Below are experts of layer 5 (counted from 0) of a mixture-of-experts language model. Rows are named down (a neuron's output weights, with its number) and show model dimensions 320-383. Each number is 128 + 24 x the weight over its row's rms, rounded and kept within 0 to 255. Numbers have three digits each.
Before each expert's rows: "raises" lists some tokens whose logits its average output raises strongly, later layers aside. This comes from a sample of Wikipedia text that the model never trained on.

# expert 18
raises: "0", " of", ".", "5", "6", " in"
down0:135126116121111110083145114120138130143161136142100144118103110168146119132149086128081104128131099150144178132110128156141074112158120119107172133136163126102125117109087115105149127164104119
down1:145164219139100132122143128104147103080085152127097036070124137116126089104152092120125144120115161064102121138101144113094121137123093152115131145128166142091110157108124138140136116145125167
down2:112100124136110094162124127128141121155161127143161194133130091112150158115123166105150164124139103098117147095115097114147172133127154095150072116144122081135142130139117141127102110133128091
down3:129100111141112110125168139141141169104090125132105099101121103125119112153107104152144099116160148087110087119114136140094164131123109125105136138154132135119182120127133131124143092088134128
down4:120077101062141113107140159117087159143151150153118123140107110154139153116153148139150139126153119119105091129079172140090107124132097110103082133138155150109140173117129148167138140118146101
down5:161142144162101153091172112084155096150144133130139124155157095119142150152142161176139179111132093100155107131151128163157129154151138156114110146131141139086118134157116135107114138135129117

# expert 2
raises: "ette", "ú", "ub", "ett", "ul", "uff"
down0:139145104124106119124126088130148126134184150111123080092118111095153099107091142128149143094145103081111102104101158104101149122110132144123141162101103146127180080125161188173131113140098162
down1:095113095121124123169107141136108112131117146155128142100097134144138158148147099108142130158134107088137103143129153161123155156133183141135133123152144161091146105118124137143152115123122098
down2:148118130148154154166184155153152114100153095113125108140142120107157126163168144104174109154137135157141091124122138126106094150134116059133108136131124105084130126125169116166123152113115143
down3:125127140112122084113101091066140145117163130111145160132153095076107086133105085124149103112135127123150161083096119088114100153148138137106199112133085118105116166092158133156158130088157116
down4:127155134115163144107124135099105120079104159117134171129149151117082103161110082102149123146114121120150099122137113143139088127100172127155111084111180141128083136144121156157096125131127171
down5:113130120129150126170111102115136091128191118129099163100122117125110131125119180101094106145123147102097126104153068115092139123106147118090165098129142125109140120115117161131119131090136119

# expert 13
raises: " the", " their", " his", " its", " a", " her"
down0:107113149127113128097114144118117138146121123125135134166125142145137165102139115180149095144098093096127113143159141112149142152125117135164130163090064094116174117120151122112090151166108115
down1:118109100147113162125144134124170107146084168152105137132159118116192088157153125127106139116116088117135147120145112185093148153110149138152116138128149109099132144126095120124122124152155109
down2:162139129088135164078118108147106101142112121153146131174150144127158099104154126155110104133089150103103128108132160132061128128124128137155154140185149100163122143160147173109147142118162164
down3:124129129088110129147155163116131104116121165157088127085159133111129141116126098131150089100131140134135113119126151145113116112179084123116146117169107106109117094138126086148195143112121120
down4:132138140085099142114129162142126129148109124133119109126114115125129139113107147129116139145116133122106123120159099170108128076142154162139138132129103127113138189151083126145133110136158105
down5:111144114088134168123101114102114138142120162149141172099119124132154126141129119143133114091090128159108130131075123144133136114104109141149173139127158109175116148129139133112131126087165114

# expert 9
raises: " including", " although", " though", " which", " but", " however"
down0:128116119134187157150136128121086130145140165111125122092115105116125132148140180115067094140102131089111128166153180156095079109110133151072130111111129093121151119131124131124153147102105168
down1:148175131141152142101113169123190177171119128145157119114136129110118131116111108135139148124082131147099127142115140126119074175093167149105159143112159145104159118175111131098148129136137109
down2:107147113071101124138158135115133111137140192089097173138150109125145080108146089131123080094137084125123090181111115184080124102145107125152119128166136083181108165132109141111102137158117129
down3:166179107081126113113111144130132134124177141112125158150152188105128131138145159142143133094097137152121166156102161136185142147114114115118146157134110118128111159120124124144101121106113128
down4:134180135079113156143097112125096141139165136131147133136154093155091162138137145126121122156106117149133101117133120152169158127115127109098124111102083137106120141148159159069119130129127116
down5:123156105057120151115131110126120104137156113107148087145134171146112129119128163145201089114131136062140128173131125124128122145120102161105185102087134100164170132133158146123062124132109094

# expert 8
raises: "n", "ro", "nar", "ris", "ning", "nal"
down0:134121145104107103136095132146122095105141135119074149129169119149134070168140167100137080185113145178111109153167109145142090125117132096101134124159092102120134157135159177112127129114108135
down1:089144116131105161154132173126085132155130148113157150111123135123134142133160141127114103121126140143113156152108104170141123142123086135120113150119088117094118112160081146149155079068152128
down2:158145122119116182112143098132170119079134158099104124138108111125163163158164144162149164133055146106125128117103167120126155106117143162091124135130149128130129121126102090152184111131144131
down3:106149107132150178145119126139169096081152113131148152151125146132146123131149127130120153143125099107171120114101127120147159162158088122160076126101130112108150060112115133171148091119123159
down4:120129126140154123076112140158118170165135122124109142128145125121141114156127104141146081120195112106112128128121119138151138118129117130144124155140124122102149153089173111126104180134125103
down5:126114116126112138133122101134159166153140132120141095110127167135121118139084079118155111154129111158104147140102136119125161096069173170160129151129120187148162151117140161133159126080104111

# expert 5
raises: ".", ",", " (", ";", " in", " and"
down0:125145115149154120098121121134115096165138175128102145106132115119152100153146138073100150176104136116114098105096113098108140142126117098107147116168111134143121105131122115137141159139128122
down1:157140142123115148146093082108146103102110108143141108127130126106163183076099141188139107153160125121099118118133149085143141107137103144149131105146143121088132106166141165102135122141115109
down2:143129133120087112130143133121124139148149145118089155145097154128142115122130101157125163109134070116122118134158130089136137090099135132118106142119138152115128154146135128109102115123178144
down3:109151134115128094127107089135150080105159158119085112123142132128101184143155145181139142094129128086085111125160142108131107147090159150128138128095137125111174156121111134102128129133145118
down4:118135171187106159147094075125144118116121140095152119124125109112139110131120143135117149173124142100129106118051100114163105174145109122175132076152123119107186105104161139113121120066100152
down5:132111138121153107165135116154103097108142108134134129118122105140131114115089136096124116167097117132153115157127127121081139185167120095126166143132152120092151149127130155199121140104123121

# expert 0
raises: ".", "6", "4", "8", "7", "5"
down0:100104117103106106131137139126112104112112120121107153099066106148101116144152118119116116089094156148151128131109169103137079146083134086128091116105137144154108104131162124101120160173111148
down1:137145106118162113105109104129121116135127136114125169130142167167123146120118105113149110132104104139126173140144139121164160146087147137139104112124154096115131178146146107165135145160129119
down2:108104138116128066129116147154141101096124097135148124108112119191115065112123133122133129101129096117113123124159157135130124125132122101179141099193143172139176140099136102116119108090125101
down3:140130141132133107113164174191113131139124105174089128136117128160140126132184131122124111151148112126110135102112176112117111117131104111117125169157151143169153162099138106137120158112165138
down4:145064130114149111124140125152126159136133102160151092103122109073155145150156124140138166144106142176145116141126118099133106115100126137136154102145116096106125110147123120100170127086192170
down5:130104127124138126139139113172127125108146118144136134213126159130162115123127112127110171088152086111148070126145129158106172131138130127130172105141111136158086115129130096101142138116111150

# expert 4
raises: "ough", "end", "mon"
down0:130128104163104157104138092094108142112124135120138149164163177181124142113156148094095155100144132108139090124164121187148155110114146147144076112171155115162126100094144155127125107177143163
down1:119155123117151103193132109127128089126114096190146086129159126160139106139122142128130126131152157121120149108151151128078161131110120111159147099090136121136095093113119122106116126120142115
down2:095166133133125106132167146163147108183145153121115099134121106136108157139132125138139118125143155105129089128157110157159129159145101159165139101133132122082131155089069089159105147127100088
down3:141096142156130116093129142127152123140153156145139105100105095086075101121117133117127164105113138132176128109143137119114136128133103085123101115140109141122125135137131135124128122115116114
down4:115115128112141147057105136160093184116132119092106162164113152134109085139112083126125141116144051139154125150104145145146119116142135118120132113094133122178142077156121145128089132150123144
down5:131152120145153140126143119128182136120123077109166112086144154143170110122131139098163160111138143109129112109157135113165100136123119130096073067077103146138146091111132139158185115149117156

# expert 19
raises: " The", " In", " However", " After", " They", " When"
down0:120144138103147170107129120120123118096099118139123121094106117076134052124175129118181161119048102136160089123094117140118173125116126164129134119149090112128106124122148114123135134147134102
down1:144119151130158118140161100095134096123124123114128099088097158139127126130123165150128140152097156153115145141125096098141122108099174152131155122173175131189125151111151141104187116124122123
down2:116114144105127133127136168116099100144132094157148112128144143120096127122166138161131160119107152096131132131151138114125147093082146117119109155144121159117133144128135141105065091082141071
down3:140141138108137120126121100115107066118163110086148115135133125123152100118109113140158101187139156138111106128105126089152127131131136136134130103146133137141113162124104079134108114128145070
down4:134118163111150156153103114146116114146098146132148117106126111097180139137133135119113104126109123137094095137171130176115111158139132141105186132122132096149129121155130130110147133138125171
down5:080137158172046109133087172076116123136111110107136130084091114128131167110150135118134177155117113115100152091138178114122173100132152151123101149114123127134071121229137135110117143149147177

# expert 12
raises: " a", " an", " the"
down0:121147122150156137105109107110114111126095135137078140138186134111108115120124092090125137125153116117118131144123158134120148120167129131121157153113166182116180139119102124104102208141124146
down1:130140116150087125132166126114131139153058124139088143141131070087120156162094182098190129111125103111163148103137133086151129150104134163157145110137114091099112089103135153128154146121148134
down2:145134152138096144143129156107110106144060130160129180165150141127132121134115099125137104114142112101097100115078114138121133151114107117158163182127156123147152105121108095171141153161100163
down3:124105138111175132105105138107103091123164119159095143141130143185150102092139121100110130074138134129082106136097134123130121153114124110133110113128127085135151127125100130118091101090123128
down4:140112143144144145163134111131127097117099083085148137138143099111143115147144149132112115108133086120167120150146142116103153138132110136146143137074163100116141120171137146152135151134114166
down5:131102116128133155110078164087161135116145128119098183116119097175127118106115136154131127193125163136136151126139118131116147130114122131120130121111129084147141097136168179160174130147121144

# expert 20
raises: "s", "-", "ly", "ized", " ", ","
down0:105103154122100119139133082130150158153139149109098150101107139122117127093061141116128124142136164095108155104140095112135157157145138112069144147134089109116128160109155123123142107139116127
down1:126150128105131154141080140046104143144112177115125151152156169114153118140151149135108095118163117141142094123136120141173109132130140114166158136139105178152104163133143119110160110190149079
down2:105091169160131126143112158118146135109126093120133149183111118123190130128118154123088160110098138136142152120126102105153131156078138130118143133091114101158123113122164116119135098099182143
down3:163116126115144146048143118147138125109157107095105114107144141162140169124142085130116105085122094185143131164110116151107152156108125097134104115090148088158134096115139123126108155133124075
down4:100146148148138099098155135126130175136147118141068150152106135142123172171134124132157156134125152090157124134119084139125132117149152162178111091130093096130131111139133069109166136163127126
down5:131118157154077100148139142085153152089134118095128135149162126172139120161150118092108164099156125112103124098115145127157124138153156129090143124187144133159106112118118087147150134133116140

# expert 22
raises: " in", " by", " with", " on", " to", " under"
down0:133134135114131126147125094145137131107077125117161108130094182124100070127113128104157094102085134146117119127128071097167141111148159101145154111156086146137148117135138133142149131138094145
down1:070120101172156153154162127126151110133117112125092132130135160092091113131141095084099161135104129152149138144114137068132088093099138117125141147148114126105120124139101109118123113138129185
down2:145135129126120155150103141103165135131073113088139174108154111124088145120142095126129121068106146129109135136121125142164097137138142150122153090134122090141087111139156121108141114110100163
down3:142068125098113098115127146147181098106163153092126120168152145188151121130150197145131155133172135151149118121165116117116131115139203113141117131114087119148139118176080141131113135137158108
down4:145157128135094154146138111093100135144124139108119154181094160127137127120145122108136124147141132134065137131120144155154124083144135141146114129106124100143083164131130121142115117128079125
down5:160144144099133168111101121099187104117194082124113137171159138121153108154141136134094104109127140093153155155140136099168087111119098085138098153196171153135125100129114088138105118152109127

# expert 7
raises: " ", "9", " or", "5", "7", ","
down0:142128150196103139141115140116113159105099171160121149133151152135121132152117110118143080075099129140141099121135127098127114157093152132113113139111116145133118110104098130140151146098085137
down1:146148140164119118134166157092123195128171136120104098160138184099120115121129096141147121116135140156130083124084120112149118131138107101130098160140154127138126122136122135152128127146128123
down2:124148151095141117137064127112123161169121152133070179102133148163099114131141106120146124120164108148121141125148109148141131127110083093191104155103115100128148110140156140175122112126151114
down3:125151152122093096085148132113114117119169110118110082139085179101071147122119123096136151134119168170147155142130146116107115110151130159171132154124101117173118130107164166148125102081116093
down4:148132123130132128112130103116120130133106126121131118133158103127134136157144148090137127101096159139148075126149129139142112137135111141167140110144149086149144119129130127108171126155106130
down5:113113132114132141123128166113118123141203117148095185113132151114124115159147133140114121161115095150114129137146134153107147121134120141147158131124106140153129104108115112080106114166158097